python train.py --d_model=192 --activation="gelu" --router_score="softmax" --router_z_loss=0.001 --init_std_router=0.00769 --norm="layernorm" --beta1=0.95 --batch_tokens=[32768, 65536, 98304] --seq_len=512 --steps=10012 --dataset="wikipedia_en"
Below are experts of layer 5 (counted from 0) of a mixture-of-experts language model. Rows are named up (a neuron's input weights, with its number), down (a neuron's output weights, with its number) and show model dimensions 0-191. Each number is 500 + 40 x the weight over its row's rms, rounded and kept within 0 to 999. Numbers have three digits each.
Before each expert's rows: "gets" lists some tokens that make up at least twice as much of what it gets as of all text. This comes from a sample of Wikipedia text that the model never trained on. Tokens count by the router's weight.

# expert 34
gets: ",", "/", ";", " ", "),", ")"
up0:532504506476484534548498465504443612494476503521477497466421464475495449415477530520568544459508499517468462420584490489542468495437514579553550477556472552541523511489495465410514492459475490561490505482534469468478510550490488510475470402504497503459430527485468481515534496568531449431439477510550534479497562529513427555456441523528511454586410523501512476555475418502453445453501543517473498425469462525463437435547516549496511513495450481521489433507540488499517517507433556522463437509523493512432449474468499463509471502488497513516497592462437491527512464426548478499
down0:530577452502544520483463534488426471510469507514561515555519510532564476470518492469507512511507571503550486552500495455548515443482520497420475516480554482525446501583563578439544441476520544506485492486527509485494544540523539437572540548543456556479472448484469476480571551445546454445518601542506536521464478514508517469498490541514549443553499497496562458511507488515512450525500498478536489524502537546530552457531541526486586507426435548482518481497370530521510488482438422516507469514478492482522510509452496579454442533521468504493409545530407534532463463457509468585

# expert 58
gets: "=", "N", "W", "°", " House", " Center"
up1:491539451474571516507467505520500505441539465486497423422450467531519498555503513587543438465406450541490506462508528490513598555521566497513526463495519428491420451448530421503466566472390510555419485526559414527415496415542474510497543485478532515499542458509541537474491503484572566570496539406461518493504505498514457478517524519492515521515529455508567528459501583484482480537536459460482550542549434530442498516527516470535512512514470519533501480476465533485520493476481507502552536510455560511531527511472485507503540409498550487533477502419435472491493475513559470488
down1:441545526561459456531570571499539560550491476504461557455465593480511517464469498556446491502467560453465562488518520480455512468458493465526573507488513520469523487458516585496494563523499497458482448524479537425593502584534531452487520490540586472509511555518513477499541425470500431519506518462520454524537468550482524522481575506465459489526459426514433476473453599484519489519465526460480545544524425555503489522491546494503492519507490462468523452443504476494495499514517534478578509465516566511522400561536508486442500454521575476513556459410446476507441533479549533542

# expert 44
gets: ":", "00", "/", "–", " –", "W"
up0:522492462568472513494431512479525481476492481540416420453500536430524504425493476490492470520492511460503546451492524490548503527545541495451511491533477488452541563499556518478489527499486490509496506566478505562512491391505509543542503560519518430515487504482471461463527514490513550433513516472448503473543439530531512425487497452482598449531564499451541478482501540475551526505459530483557633383532561537494465517504438516439547569515442530429515554486387494529513484522512415497489493516485493536507588500462424537446534527532489557518444520537483539538470504475486509543
down0:533464539473497460479429512426482450489474502478528535534589453446431488538502448492466534547511521554483507426473508574529477475494542508468462553526472555576471460487425484564500484448487542513518507488511535505494555551488481492486557462515547544479451489499488537512441566468522481510492552511464514498473475517399450478488383460536473474570426499493506495399533535484552519462536464450494473518496517581471520462510453508437538480505587466505513512494552568532537536518624461459443435500443496530432511532486498522431490542513508613554487501488481513497519467491505522500

# expert 51
gets: " –", "–", "born", "),", " /", " 2020"
up1:593400495544490450490516495444511522448462504503456454514481530434502458519494572448529474568432535526591492551520495531472507540505568555482540532477495487460508498443495518502489401471533541504449497520496564454525537491496542523491529458485565466458457489507540480422533485525445508445542484538506463499542477492491489469472513517538519544608491541509579557509504476456483560521536515541515481594549511502493539569503502438512481556595500458558472524508473503390500482532583508508540556457524447510542501497479593503446485496491410524522516518475446542560466480511502450515
down1:493510442539494592487476508546518480544523560459513449513437492587505552492552504459521498570515493561461536478421485536545465534540463480507502407526432515496538524614502421469543532522523475507469442469564476517458479500457485527483462508488489488454504565578532476492568516492430508556561525510515533542530516454525450476519504564550423558536502505552551492476498503485461443569576443482532471511460448539478535582558500510506525473463551547472522526519456509510517435451526502431473501444545535455494533494518453445525468454488519509500446462537485456466448473495470489391

# expert 1
gets: " ===", " ", " America", " China", " India", " Germany"
up4:502442549539476544514525501526501542494502490473553482539467468499516499466485444462540520496537497486445496608489531483467478509451516531469483491498512532540519463571475512535459443556505542471537519493504574463539504473469516589469519489492472536488498477501509489509489513472519572431468479497561438534559569571544463482501529455486444488482507546550494447429458424474522459508505465462495509513449469574507463608502434506527567520481422505558495495563466509545448537479527500486500457531565453470535535465445533548563537454488456457578466512467470477380368477432512450469
down4:483469509450517516545511507557531543446545508520470542492514503453515454568507559464464476551531491508511450443483507476442499503499532491561503480435541505553452494520520526591416463484497484509463523490474518506513491488526533552486534557541563551475471531474487538464464498558436508525441394476540439514495517469443485500503467446491438615568467474493483591576485397576526524544533469449496531512551454502569486540431466555512469496479563561540531507433530467502490499515453478521502484511462545538530432519466465453551413608460540470484479516486469460497487477461490462532

# expert 19
gets: " United", " New", " South", " North", " West", " York"
up1:480484470444534455459430497445539481465529529453486481568512509525521489512469507487417497600527481477474470567563534489513469477493512476475491494462602458521553442539506489502484485525590530511473453496506482469454496518501489554625498540400535537527529567442463550464562527497504543505504480483477481469498466610469528508426501575464529470481504516466510555567491507449494479472475454490441524498477550536450438481479559478460489425480431559424489502492453539499506505506453584517497468536505518479510460467564478453542486467494508430524510463463498465559615451488528498537
down1:479519479471510563467495489500600421458519538469474440373521495558523479473498540481508477569449417534515466435454460517488516510460496503502416566486484486511483458522522612490509518470555495454511593491437511537517459444501578485530468432508520446514482507476499564563469481445501494515484522521516458490447436508487490459506499441467515481528468510448515527563486601485501450397459475492567474496463511552473463468528505459491572508455478563474492567523483482505486483476427444438480543507488440433485549529478500495421447492487486528460486509523544497480507449441518519443

# expert 39
gets: "-", " D", " ", "D", " Chris", "K"
up0:555489499557425503522494502486501523475469471455543471508509491514465484470510465523461497521499484477556484525485452527524562505489522570444473573524506536525521511541403473491529492523512467478469534532444478519483467539599611475542477512636589514488468500503477496424484476475512418365524468461536545510481456493498490518506433527457507455457482488465487625517532472480477476504499505455515469475479517477493512442454548532554487455560466556437461497451406512475477490476466575486456455501512495456499503487473452531520461483542566538560532582541451533515515423490511517465
down0:470461442573544445496392555556569564516492504488497488513532485514506498541533538488492484541514502488553457463507491478524455487450478509510551458505502465414441520554479420490499471533499526451552534440502501519511518508501483519439491497402461475522526506466478480576512524440452438522519371447526490484498521561539516517459459497469543603496427480490504496530587549459527474410490496515461545497474496507467511545536507542542469540481473516477505489602493564487517404505455536547526467507507504502476549462523422492551465531463478499455542531526539412477494537521590546528

# expert 45
gets: " |", ";", "|", ");"
up1:514480538487538471501518464444498555495509437513489510567522491441465479489536552505454506423420444493532530537482485548478484555474514515485556474549480491415497422501534511487465441531534482496528441467613478464471481407520502477499510471469459483523529491513436558471466513482524506495541529508543571548532613564385493396518534483476534530511576436516558459536542510498513522449509558438501485452483546463491468527578532449493541507546421544451453521519446513483473504516562442468558493482539523521458516485494503488503476597495473499479489473492518474550438568532509524451
down1:416483492449576531509524549490502496498563539499516516497429440514519481523558532494494560472522506468517418423423438556521496452529482450433482546526452481409516543569555472482475447472506482537384519540559514476507480521505501434454501499511474525440488458557563490503532517494497461531527473485503447522478395485480509533455504461535547527513462435514543508493574463540562507496519524553535456517433478503460464507480503444493594469476456468519597533480473524465500557540565501478432446483546515504481513472509506452463513531467500489532514556505459470442421604519509523518

# expert 33
gets: "-", "|", " -", " by", ":", " –"
up4:499435505497522470502519534487414515452437499497440470517524511579546487509562543458521504499472496526492491526487551536459527424512540404522459392550534574551478489473514450551506527515504456508527490500513546470541429551550441512471478523484519520490481458494484588489585566457445481624556553500471507461470482429471433471363472530544511474480510516525528433571576548530512463473485540522453468488476484482453480526518463476460487482455494451496532456532516523501501425464509467539450459527497549511498530485590477552521495577495449498518472502533485509477538459503461518529
down4:467480503442542461484444468462481411477488530477532518489446438581485484408460449468437462472410507494445475545491447483536486487515495467517560471525511507426493510480483518501468509535486474528492589541482514532474545534511499488487522551607453559521596458518521542405474540494503478498441549487489522499556498471512510495474557608573502497464536596602553531521529492461505501458523509496546449533539553510437443527491490453503468500521546424566459448481478502476482481496523457487602479481484544477543553506547557528495529537504538510543501482460478517558477521544532449517

# expert 61
gets: " century", " Colin", " Union", " Afghanistan", " John", "stan"
up4:445505542565515517507425493494469561517449500475466478408479466484531490509515535534475554557509466413481520487521588474451457511444512510570416425479503472501467453527503513519499568515542502509455517496433555458494582544470517491568470469541542534497486585508434523488535517508462495510464522488492469539492491483513471531482449599508480504471504500596450523486550527458521423494559483468431433479504514518590480527566501599458542507485508468479515529475501487461450533475451572552528522513524474472453512441500525430578492553507460506551410464507578504488532467472451512469
down4:475480567454470491440525513567490547491535522498475440442504557538444459523493528551446498564486588416517521585525567513579537547540498522464481482531502466491459516428514500544539556475535471514461515444454507501462487547498482478530502508450512541488449491542555442437468484603508488435510467545478453480542497634552494490501542500533448513506484541502462437431411438492527516472548479549536514481468515485479404510511525481506493500452543530475539548534528525489528539457469585512505480524559456557525530522479471546536539546475476505447506512496497543537526470446454600511

# expert 27
gets: ",", " He", "\"", ")", "–", " he"
up0:589495492462526557500543507550539563511528555484524514550525486586529497469484495485505474500470489556536521501563567457560464527474530521527495536513472471474494545578522471502480433446448489497506542561486469482463470439512531541517538457529474521490520490462501522471542486478477432519518471558479527561494404534484540444469488490455549567521544456418491507468554484449451542450429441495455508488459519587452491539436436486468573451439507423495575560493478507536465452467494499515417448486446433475490467479440469517495485550502591444466478515506502426486547545481454566516
down0:524525467496553503519469542571448512511509586464510474458514547459499478501553480556528513501551525527500443478459471445495576563512562419492537463583537498508502554534500471483512456482468490484513443472538509483501367510484471543543428501581531467555453499452454439463497536499479585468497469488484505458606459548540509475491514561454489549420491468448490509467479486459472533525511466487484524502494530489564439453493518513435571451556482585489486572502532491526470535472515457531478513481496432511489490591541539543510454498459508542514498410565547512453551490514493426458

# expert 5
gets: "ers", "s", "es", "ans", "ies", "ings"
up0:469514505482401565476409470531504524480502494492461465505539474471472426438556502491489483528472502507556518487474486554462531496444478487527492491499499463465477551487445569455509533487470481528481508476496560534464527458530499535539496422457545504506545566486464522504573479545531511497454496504453466476497445526496574440475450522425520524535494480471517541458538524481499545531515550490472438501479474523408519576440482471453561536523515571555498597519514463477501579518513541499521580468556561563505468441511510533633482447480516574539429540486503559463448457526592482485
down0:492527514517488431522543497543537537456517527497560507458504516547574497439465512501490469519475445515487521549484522476500488486444494455516430491526461507533449509522468499566394471524446502579464483554459467505487520482539440434525477466549535469494528499490513483453496529539479469499517556455468538523429543495452396501485586448589557560476494524523500556488473442523578552476527464415603511527472442468475480504521538512510509514570572454560494472511539477505430507537476552488475465561514496454451470435463471547478472477532508583495573492512570544547528581496464484446

# expert 48
gets: "|", "*", ";", " Arthropoda", " *", "ty"
up1:551507488498527481531476426475545444503528487477484457456557508571518450556536564510495488509470516585488515532555489461521507453460472502449533511535557480534481490392488477512535521530573446494498498401487563502525515441581561497518429490566495560463520526440548492482518506529550428444497479459495501484487500488453471478555483555465511412436500570452519478509551521500449433521530519481435496575441471572487482492453475465439508451532549491570525469543479505462514550392460495459485478511404473496529449521500477490492531465540471547497470527432527502518518405524526528479
down1:479581501565472484533455471528439480548558425411494504485488517488464451474546487464488470424539475531534508519482459443558491499535509483526530443548516537486460493451541491531449499436515416523518592494440502485443434520513468407521537465534502509523505471467549570475515520517584512502551547398434468569476577534496538425537536460488460479504501551472518565472460575484482497472475427475514449446454478476490430511532543502501498531458453487450507443448493445515503521517546528504555471441446523427488513507463472544506506582580506487451465517507482453537499475489493521460

# expert 46
gets: "%", ",", "°", "}", " MPC", " +"
up0:516533485548558531509531534452511414574471530491447569460487476449515457502480576513455592530482555484583560476503513476513472519505527525502488565503480528532458510475466473441493528494430530478396525483448539459478435478562520586558546487516510546535475490467509510499537476540469421594530484525504507440512495563505507469509495482547535508489564511487465466471537456490472455449538500448509403519549456524497467518532529517549448445555475520506461548519445512570506457579496415479512439535501548501528506505437534539534537469451499539431537507568468442501599487488494509470
down0:488426483485449467487499500445556502522534568465532419495550495524551545436512460436425473472505483528494527483449501510543568519525382545522498442480484478508489509509440460539525513504534493521525522454449485543547479440494513567559507539513550532571542502517527537476521486471512550541460507472531532447425447553474523425541574531538548457490449538519480483567501447470489483509469547490530450554518529464478480439583499471434504570491460496557485552462482545528532519561477482566589531493478518531525525437452486492542531528509514512486570539447447455469571500523590471438

# expert 50
gets: " ", "th", "%", " 2011", " 2019", " 2021"
up1:513510519433555433562437490440509460418523535443509480489486501515564539561547433529439563492504529458449539497482446480567507446453485483564459508527548467466571459491459533535480555551421516462517457541526503519549540549503494474457476489532559488477517452518530460567516503508491494476429521528394433536521450518492563543486507474456416487536463489521508523443515502535503495526511487467558483475537486547490502482446438503445556519514428478486497499488503543426570500508454471522510479498514485515615537508500535569520518530446509489514503438392482524506509598453544448485
down1:556435535421520534490403556490487447477452577442520487511493507490531465535559478555421538469512537498508486539491471495559510535526441502584447501537519510492501452506552535502498480465526562466485522557475544561504474511469485490469433575523528598503533517601554474509494455465515478525479553526492498496509554437415529468546489470518529451479485485526496505551533490445480584529506474477538533507463502506544436452524489451456516487449503477560499467469521566519461478477491528479512455375454504475531398531484477501428493561500513494467487529564523561538509446459487594534

# expert 60
gets: ")", "st", "D", " ", " League", " You"
up0:506529438509456468466479506549461456536527547561494487437582498488478526541512521507563500523472504526581514467544572508506508430431445482493530453571551473583481534469501461521399493541511541549485518544445501468499513560487501496529468470506439472463533453502417569510466519463570474538505584478523607431467457429490534531486467518573491505459473468554409494525522481509585441528545514520439492574517457434443443506479518444471527465544508448487478518490440514474449477468529539485462545467507484481538554514506492501540565525487498493492576448469430521494498494478543498486
down0:477477524532507475505523488473530584556460444495512452490507584534558546544560475531521479500501485539455581422537505520500511496460508482444455466455489515532502548458472464483495430540582516471512575485439529529503524450509572523435464548521524472502529471465559482537564343545565440461487503529483484410597479514488451432471449473535481449465505489493486511496472426449476435542414499495517521487499518498451479489556523475563531521453479558499520477579532464485518537528496567433511522530497480464432495475464495461467574529470533478530559518508438488512503498507534490464

# expert 54
gets: ",", " 2013", " 2021", " 2020", " 2010", " 2014"
up4:568503569532442565532557464458504503565456512508410532459526548525502539458595527477500523514499551429542505448497477493606530523450516503542509480508534506552506470449563479493481509463514572565505509431494557556496482492501522504464496457526453515525427509442484474449569479534512522515464475492559519463492554511577547493524466527568481485485428444496566507501436530477509439480446475532538567534532489576504491484518524432486469547489529474552518560461493448484529500507542582485498497521455463506515450440486506486504558599551488518437456580501523526480436531524534415485
down4:414569516533570518535496514515475392440494535519477507414498455500559513571421506438459465468521567466489500509491592465462482543451556502498525448511441478487547475495512478568482438505470507447516462511468515521490580546475516439525558473499544496497462553459522545545557474523509513518485528596522538469526449568551580500525513488518466529514501529529547549513533489459514538510448436533446524446486526524540462408482531466497515496505473558514531523553523515491473517555506500403582465532483490491541500519560457470485504486529541556526573567481541551558464535476529431500

# expert 7
gets: " Preceded", " There", "s", " there", " ", "ones"
up1:482535501449517511535570487566526494492503511486435509480465494500484453502578446478485468542459499451498466479476538434475535477489532515487528365561496515528509513465481516456444467494436530473434536508449495523457422528472492498467473528535526477480481481459539503454486491573532529488466444470504519565400531478528422602484461452511491521483542468464513556473581578386554479554424471454487525503457510518519487488580565432488505543519503428504506468501460530493494557511521423439436505491478509533619478595522456496527529503537477507442491524503488529494502490512531477506
down1:515478532465483467477517479506417480533401499457479517520525536497432450494491406521490582508453450541543442559462523463508492549567445487519532466518473465493422432559459544477522502519552509537520488503461473512519458535510485506515448551461527529524487521592465524529508621584508496540470545550479549532497509546490482535543489466505586508512461490437577482537534449517527459585465568481483420492558507446532603510458499512527554534507557525538514554500550463527515507468470447525533459498537484489504477493449450511494473402525457456509482503558458449556500516490487530544

# expert 47
gets: "an", "is", "i", "us", "ai", "ia"
up0:512479437504425552457459559591420463496497485454419506487500562478470521459480517476500546512548518453474516525460529525473483454471506503576554591565582495449504441529427540466520442493502480504504479529459448466494465479526437487452483487506432456478553469488482491494491524475489507425551513486562561502460489505469522537476444494581506531492458543505550509483525484560463510482414524488539541510477472525487413466529463473481515503411542466530505473497499468536507460502538523483468400548549573469512483523515496532512528576542508561469450522452494479606474615463530493462
down0:537460518570520485500491508521428542522497503543480525502562545474500471549509456435507492486514559451498479468434530500509442506474537556498457452502513505470454482528479538473497472463490437454556492529563481493632587495559501448552518464468519454448485510472523502444533522589548478465496382558465577571493511526481538473534516478519516546560466466468493485549485549464551459460483506556498523477441505495539491457533507514507499540500500451497520541497524500495521453444481516521485504575526494503518508520459468546414620471482578568582508495512528414508525594501455444555

# expert 55
gets: ")", "\"", "'", "]", "\")", "”"
up0:527472524463515516489457568517527551465459506522477541533582528474483544560524506441476471524469558549515497549460469512550482495470570470489462476513479524487545571499461399557420523490531545501509453483425483539522521480496507543472524521486591517412579534427482553499536603438551526510489520517433418510550458491523499554478452503478497476527418547559490551542495468499463526460433485454460448501526548427502511515482458471537494468518523427477466486456446441573458553455487450511511428565466480531483505448534430503526529539500536512522489542517515490495538531518436500570
down0:468605508506496559435480588490513459520570518517538437489465390429480447538505523520487484543518567492525447487472524553452474524466461457578532457463470518508510475476489550443404518476517508509491436626499459506540470472473544519506465517407462477521504552471547475534492500536493492500455481564472489543520571468449484520505486527529470549524463489524510488563499564520491562381469474500511514481505506496453452453514496444506520498516484521481513427527574499489585517485530439434466536527513445415489526501520514484518543518537535473495505511558448446416550487510490454467

# expert 17
gets: ",", "',", "-", "\",", "),", " Four"
up0:521533501486493562475509466533571536470458556409573505564487510496537477485509566466482447513514375506486502447461518466552482526515514489554507505492511533520492519522491512475468509479505450569470481501483489528405503536504545502472547545568456535453482490590518484460500414501493523488550512484469428538543576479466541503605484521570544505493532517476515508497471543528487477543439505510597537496445546448446505566492468539571538465522521471500485537521425485563486576480490487539529530500592539522462506480552492489463476507644530442501504535504465485454512462510548460553
down0:512444455497467468512529481460469478548525548498534444526514525511480485493484460534534439460472489524488411543507530577425473551435476488498510481449527496436486529484524496509463506538521482449518526497532580466534520442491533397435552493464550614503473563466546494443530502459555527548559572586500429484513464525480570523486503491480487481490464456483524566517478531501461481506536469543464503574516508551458475582549480534521462516550467458486450493486498487522469570606535510526482460445554559534467538518525555493406552489481483485485428499552484572487407525515477466491

# expert 3
gets: ",", " —", "M", " ", " At", "in"
up4:423492515475477417518467429547480440437472488517496521489658490460475514445502506504494523577494546476502507470532469544495475480471540510499469558568504468494547411545522556641508532461532502505488436538502572520546521524507480501527477500551468507482445510525464552479476434466507486459530548483504524548449523405452474541497491560539510556505479507538412567534486502513532487527440479501489533505470502500537516463513477515519563557499525520502543472460512503522511537382502520537538489458550511529582497570486530478497489490443528508430467532484515565526470581552481550538
down4:416528517577504475514495486453536468569481525506551452559502540486558405494419504547473487449498564510450462488552523530561464461531500505531496524448482506436509474491527435474469464521526494425491579570453502463505438544454504529539484550501464499527500531525486471547500492496484473496477507489538504508435457513552477520416491496588494540463509566487479563498495475528561468523544411451530467565507496478492505496508428477544566457457510451523542440454546516498560469546406434532534520496501494458514479525438532520481459495496521541498470442398467553423422572516494544479